Below are experts of layer 5 (counted from 0) of a mixture-of-experts language model. Rows are named router (the router's row for the expert), gate (a neuron's input weights, with its number), up (a neuron's input weights, with its number), down (a neuron's output weights, with its number) and show model dimensions 0-191. Each number is 128 + 24 x the weight over its row's rms, rounded and kept within 0 to 255. Numbers have three digits each.
After each expert's rows: "mostly gets" lists some tokens that are sent to it at least half of the time. This comes from a sample of Wikipedia text that the model never trained on.

# expert 1
router:160124126142127152141120102126101110080145128066130155135146172116112144155107133160135121152109142130117163128145163174139130095106120128102148118125110091101097117119144177105167106140182138158130092196164082118104082127152139138168149127125165102119128122122117090114081147109156131139155164162140133096125124147115148151156145130099149176111107119161160116116127146140133116150124135130143125198127176136112123100144141130134157135143131117130105127144142096136094114092144129082128127147119105129135115159096149084201122117127108126122147091111133155122123103161133159145
gate0:135112111147150140184095131118128128077140098096104119116130149123141154143106121109168136109153150133126103128123127148141127100077108130126123118139139174131081147166155112133121142144101160088128133175089144143128139146124152139100107076112124125101126125098143134125140110121115083066100114120066126125138153146113100127123125171108136113063133113159134102091111130138127142126169098132126120087140143108156124116136155158117072133169139099109131170030122151128128119179112118102121095134109140151115128135118095150101171156122156135147120131113167121127144136128137151143
up0:115158137120075156080082126149141138177112118134142111137090144144131113139164111144135140123124086124104111131141122142109151154157133092150131146150142125114118099110096164139127124091123099139106095116164126131146108127169114110155083123111113125138128114165104162139098113185135153138109109130147160099129106081120158077133081112144120068147109124159091133129161121141100133121138135129091113127124117183134115142105181117121117155110141142140108108137162130162194128187146112107153134136176125120137129148137139125112117135129149071129104153155083097129158162150149129095
down0:146148099104108147175150104109114142143139130123154146111138107137079114144147078104122133130158168118104095140142143130092061116112139127143119154129109157159118130151110139085126088161148159112134154076134162105134089114142120158140122139090107103123125199114111133142091130108124136128156112098071133118123137122133108089163135153115138128138098167120131113160108134129124128114096126153167086105124173150097103118110133080126117173143109116143101130160118145115162148139133118114097114119117151098106125094167108150165150148161141119111143112120174115141142113178155126068
mostly gets: "′", "″", "See", " According", " Born", " Win"

# expert 5
router:121151121148113113072138124121156093148142125169143114116138092166143133081110133104125093114130091161158160147168141127105153119164113120149122160167163156118114135082118125090113121120098139125138130158140126122112146110080130091098154162150161125110094118136144082108141118149111114137155114160140132144108118085149160105137108135145129111161085141143151100084132083136166134147135123123100169140153097133137132106124117134154137193124109137135126091118095117095139144106147081116138133128124131141177136127155147128137066058117085125111173105118093164126105132100133125113
gate0:160135127082145139152131122119147138151139110137097144145127112129078117162138146125130098140133149128121139138100146147141152158141127137121097113130112151167096127109101130113114128098113122145179133123128127092083158114114092126154140142180140135092124121146144118093073124125111154098138105084108128168165129128139144122080126168137169124081163099148116117125123118115130103107126123156070147110179136129119153143084130157139162143129104122147185148122123164141164099115151117168115126140116119162069157125089099147106117079161166124122157126156136068106136117122114164163
up0:154132116108137148142158164126124125117142109138130163117175132092152132154161122161101116139131125137143059154136124160116121121165088151098089133106108177147135117136079132085087123160124132131160145150078119142111116116101113144151136118165153131091124108147166124107150109177108148067104120116148107157153133106112124077072118160120093139112109120148100111132087139147122110148169129152094092118130122148138131126123112148110115146106158098107135144136100145124131116156146108148112128098129072160108114107099140128164104123158152074090137107175122101160102134126099122143
down0:142117141125134100118100114120119128101145145124139118151108154153105094138114135171094120117120135099088090146115121103158130106117095164105105117136128118101129123154080130134132106139152118163164128158137133103169128119141134074111118091119105080126109111137127146145149121101159106131117141131131153121141093131130159124158065104135078149099102154099194128160156141110072124146121106120130143107073084108137090135159099146169114097128106150107099120117160144169133125098170131103095092086163123148099098149154184161134096124122137134107120129138127152097124110142127170146
mostly gets: " States", " America", " York", " Angeles", " Europe", " Air"

# expert 6
router:152117113103095170152102118135113108093107135121133114088107096162102134128126125118136133132109110158117172147158136091113086180164180089152112094130089107110151164137145135135171147149133116134161135073160128141139155139152124078179154139102125136095142123089141136094127151087081155109148117111106138117126154147159109120119099131161133133150121157140168137143150153149077116096114091127105128095121085093166151114135107163134105111093136146108118139085146100174114134155138139130150149109112125119077159125140101131096145134124148158171143143101123129113143124149125158119
gate0:135110108140122072143138167131119167084176130118149136119102152109107151091120132114113104165157131134150119123134114104136125121118143121104186118122140120091110123145121135164134111156148154094155108145116127124119180163134123135106112120127101112133125132215145141136138158117147155108115119177109106110166126144073127109116123105141088127103160095103152144127110080102113120081134130124129155173161121113138131140116121124102148146131144113103124142080082092165095109135118134117125153163150151112163093146102089127148152116150173130099146133108130099127180072097141112107
up0:162097126099117179169128129118129127125158129172132109140123107067150103118126117113146109144129154104138140158120172114110114118132140127137092133139144129130159124092123131166126106155071129108157110182131114122107126156116082139117137107081092131154132140144118172136107141140161205130112139133159125122104094113141111175088138108106096131157099149127179168125118139120131143107105119127153172145132133138128114105157133111133168128157136177111137135116092155150092108148160182144107156132133132146150121144123128102125140097192105158144139161108130121142151116115096066124
down0:133123153102161138090107122155136111151113155158135105110138118135134106109127113128127078131104120170103131113117108146135121120156144106139134158147110117102086109127087118122170109113113141178132124102137107158122113105128118126122099137098133098110135139150111125138144142098172119154114112202117115108100131157157144135131118144160145174138095142123146165139205153141161082133094104101149119163144106151137146090095086139100188125161140139131096148126130159133174082133172138121152148099107098091146111120120133106157141155112132196149101134149135139095126150102149113157
mostly gets: " least", "ened", "tle", " While", "erv", "rove"

# expert 2
router:102152105100097102134086141125107154153157110147131101114118108113132091094131106119131133131159167087095098117114107105153112151093078136104117146091140119152125082150153130128131145140115109099120137108093175117125119097115105179098128101135125151145080141134157136155177135130151110096121104101106106154114100102125133154129185144150137109098160125113073127143136143115110145131123108114111108097092144151079118176105150107104140146166161130124154162141169144126130123157120083129151101151178111125081137156110140152092154144106138106088089104107152128100123140101133115126
gate0:122122101051121126143156116061115144128132113108172151135118117109130143125112115153099118109088135119156127139121144135102140140158123052113107142132115135129123162102146147128127147165112144121141110104109121072089153149098144126115098121171155162104123111126162121099129160107150122118117122118140147114142086146080153143097138136135109130116108106111116182095158113133141100143095142146134136160137120139114152114127149171126111197133085116126133125107110121095080074116144166100123117163163110113124124158123131131136155129111113106150167097114151148192128138135102076129
up0:105104148065078114099132109073079139153077141092122123143117126108132129123120127137179123144136130107173137137111151132112109134088155128142120131144142131102099125180159135105115119123171158135119110130122094160133082166128152158085106114169084150121089150114156156091141133086139077071112131083167148138123133091116095129101083155120122135109095128142092125094147110136113134112162091149081136109106125137113126117109131147141107154148095159123155131129141105137160136144103129105140136159136113131118172143160136151129171132120113100134160151147109113163131126122117118126
down0:113132121117164145138081100157110140120121100118116148159111112158120131167135116123143096128131093114128112146121095110153122144129146156171108116139108129123135126164137114093096112108149124133169167151122126179119160155166092120142135119131130163114137151144111152120155143189124127136135113143144099111163154130110148127145128101107112145109127069100136128149132140148133158134168128129089093145103117163081137138100091174124148131120134142142106139122153116104150170140119094120107079070108171132117197108119197138104117131168134158150155156140129068117156077125125138142
mostly gets: " by", " for", " with", " into", "=", " through"

# expert 3
router:117107133155174169153135121154163110120158096122120112187147121100113133149099117152113132121121122161150160113139166141160155106143113122126131128121139144154150146110121086137133118089111157114140080123116103122147121114118090096138138110117103153155143150121116182118107097137112125177108155108121146111127135160127103081116105101136104156081091102126115157174133117146135108101091154099110135138139167123143183132114112146163145120131115117087116105163088173100130154104098182185103117150096097159126137128150123114128098114116167159116130194136141112108102112120149098113
gate0:108179097089117115139124150144109143096160135138112137120129136163098096130110132132124127085121128108155172150160148133149149165140137125124164116110102096147127108128143139153083128109129127142132151116149114129121138140161165159136088085155102141107107155143106137131143112116147131098112153130124101095098171117099117113123057101119133114099120166087186082118115128181107132146105151134103176139146132065103120111135150132167159096127137102125128154155072083108154115132107146107121126132122128137162147169132148116131109124202088104158123121107162118115132122147144122145
up0:118163109122131119086118166129098112140145133153140122118084163099114127108108121161143180123117148165143155130118104158119124112151106161160146132173131127125155135153117166107094145126120121119109137117120137161148108118101118133103178117100142164127148070098112153096116129128128138148160145137094161114141123116124165129085125078126129087153152096133117153081150156113119140170093155094208106144132152127157144118136157114167142130130125171160102140160120152134116110109178083102118107126092102126130129139137112165135114148103154099166147109125100075125105105140094142143
down0:143152072144146106152105129200126128089144121127104123113152113137127139113097153152156132129139119169159126200171162147142135118134116146104065092103163113083121128135122138164168121109126128136150121111079169156123122143118134140115143124156109136141133132146181132142159111103113143114107173125148136127136108138155082101131119094166117109112142147138172135151144129129127181123150174111098127157109158158150116136085167093134100128122107188138154122137127109108122137158106135122131152166134111112131141149149091159130098135085146105123132098115135085096109159106118132126
mostly gets: " father", " min", " same", "Japanese", "ä", " mother"

# expert 0
router:183159152130155099097157170095163139151150124111171137163116165128130127125151153147134171121101133112140089149105147149119141128119110143152094118128108164158079124142129118119130162122159142112151167147112082195129151129146135113108096176143100101127137109122100169144143106145119126163089154122079106073155138159100132168122089115093118138150104097131101129143107118098164136117165110127111099094145167137108129100160139092127142108147140086159121126117128128127148134161100120127088108139152096161143147089122124146130137156150135150150119118179122138146163127136136149151
gate0:119146153113121156133107131155142112184132186144097122153117128089134109099174112095145126096130160095173133144158108163108155132134108101133106174160154096128152160162144129136109139150108123104137133083126133126135123133116173148116114145130160144125109133147164123130116117090091103133106148110088121092175158120152121112108153125127146126164151131059123117107109102140124122106106140144142126150169133067142112122106132150134111124160115110111136175123088150122137163121133084098113112119144130162067112101096105159131106177088133086164147124121143104098147121148150121103
up0:104121152142120127167145129142177129129129157127105126081160171176130117119149164117148093119156133143097102117107089143170120115135157145117127066142140102146119152150113114106114117138139136102160128102139126112124161148114114165158124144124137132140128104120132091111093150111149153179135099132127146119095164138115072119085159139119130149125177108133128128110043150142105172134121124148086097138113132125131070153146126137110125124119133151095139121099182147152138131163079135139136115119154173146125114169124138126172116133118129053164154138111133139151138123115141115105
down0:132102111143131189108101126134136121159132152145106128151131140100190120134161070107147156129163115132147114148136094106123140138128102132174108093109115142129137104176116128117138122149161119161114085084102169098119099115160112147114111109085151157158146117090139076110118133116101067157149114134112126147109155144058138151117147119110132147132128159156106113120094132117169110129123117107117143152163102119149145145145090138124090121131109124111120130124150171149094155095130154168114127113160125082096106126128123056101121107159134131127120110114119120155165112173124134122
mostly gets: "The", " The", " his", " the", " This", "\n\n"

# expert 7
router:105105176130157130159171079097109136114085172091115128115107134100168177136124144114136097157160110152115158101127087134100139090136184114132164143120127131121164165151104112185111114162096104132093125106105146103160157162158161133108109131122143144131157107136110123167129145099128159099102100120141141101149159143126110080102110129093150126149144129115157144136119114136145145120126144178178160142132131117171075125109094114143134126130089145106122137125109121108158126113153140134104153119113171111113079098101108116128154139114152094128101131119151121166142127125110100159
gate0:128120106118091130127142130125120118116135073122142153111115120093166130137146143158099129129088135102143147093072148117139129122128145114126114101118144161101102155123136134122143103145100139103126133108132103140102138167115097104120128056182142165129108103170097130119159105115149118114119109137114128117183127106130169146140174123070135119131152112143122156142112114130142092121164095123157132116143120143075131080152115114062107130160136112130089121119139103105104107122086160113098144116125146175100124110113128145150075093115109136177132115081153126090161095079128142142
up0:134115137154141100097119129104111145113127091123150154134118130155127176128139145116120100160111123133122161130031114123136112070126154133160101120158092184122098114126123116159115093123121138139124136147160163095134115116121149124123130107161137119153079117149133080161094140147136125145107146149091122133159079117107128111169140087149162126138160111128121079102086135118139097119154145149101147125105107135159058115136129133134109114076183114103116119139123164110148167119125106159091117149119163072160124133123113144130121123120119124119144108131160132122154145148082121155
down0:140111153139122124148117118152125138121137107112104145152104173123130140151114108146128185162131104151129149085117127162083161132173089102116147120128116146114145131140186171100154087127091132131106109116151088173122103109187127161121165115100125184107133089143098101111135171120164125128114098098082142107120143134090103131118172131164094153102193104160119123133153105148109149083120138104130132131134132177174129114145096097137101104133115113133144139131121103091130109172122099121121133118145129110163125130103137132123152111113129134180109140136155162132136152113146158113
mostly gets: "cing", "ism", "Personal", "olution", "ept", " provide"

# expert 4
router:145135141151131144136109158153139137140119119182083129117151155114113131158128124147123148107120169141108119108148119147119100153100107179119148139123137128093146146110102131093102119084152115124132117196185135081136128128114135105113140112151136119133150129162123091130055119146138141143121135161183139140108120102136091132161123086174115141115096140094122103093148159110146086161098159118106146107159086123138131166120141116127115102099118110147133118137130118163112137135131137112158144067161152087160102165166082103131124112149120083170128126160110096126138147085137134121
gate0:158120137114133094115142116131125136116105088096151100133125086103133117134117103121092096155093132111131144141092115069137152117139110129114097131132104140114114109166141145080079115112109126147179109116129100121082107139139134150147081133127113115107108121169121147120106137112134137111125136184134114141147111115092159116121134105136136132165147173136193148095095156120119124147158130151150142161117131114113112109128122185117197125123099129145146140099103092145138129149148137164116070102168177119110135121132118150101155093144143114125075161111159106090088136122133131182
up0:111158110104103119170129165137135152130124094110140145113156124093142113143138097135101139137105077144105133115130147098115139111103114107121107134151140102119162139162144141133148070152136129128158107123119129100141102121146131142134090094092118155133116085138137106161110142141119122129141157130160114120107113112090093081119181124128088122168147127138129138117140169096106155078116213164120111132114136105136125129096116165131119098083130119094119130130185119136100142186121132132121087147106130122109118146118113132087124153128092071103077098118121134170120184096129103139
down0:114149139127152126141191132115101131121131141124144102113148153157121113124131089141124120112159134079144107121127166077103097162091167161145144153102123146168161092119114109161146174125159141115116140106095130164178125111141177121110109084114119132122154171110137115100093138107123124121104139113106080113126096125141149134141147141099136147174155141133155126145142135103151123112147106114131155108102111148149150084111128154110081158127143151177124136123135173111108146141183134137134144136142106146154103140056138115115101122155177167167139173100091131120111115113128133154
mostly gets: " medal", " census", " version", " votes", " Cup", " hor"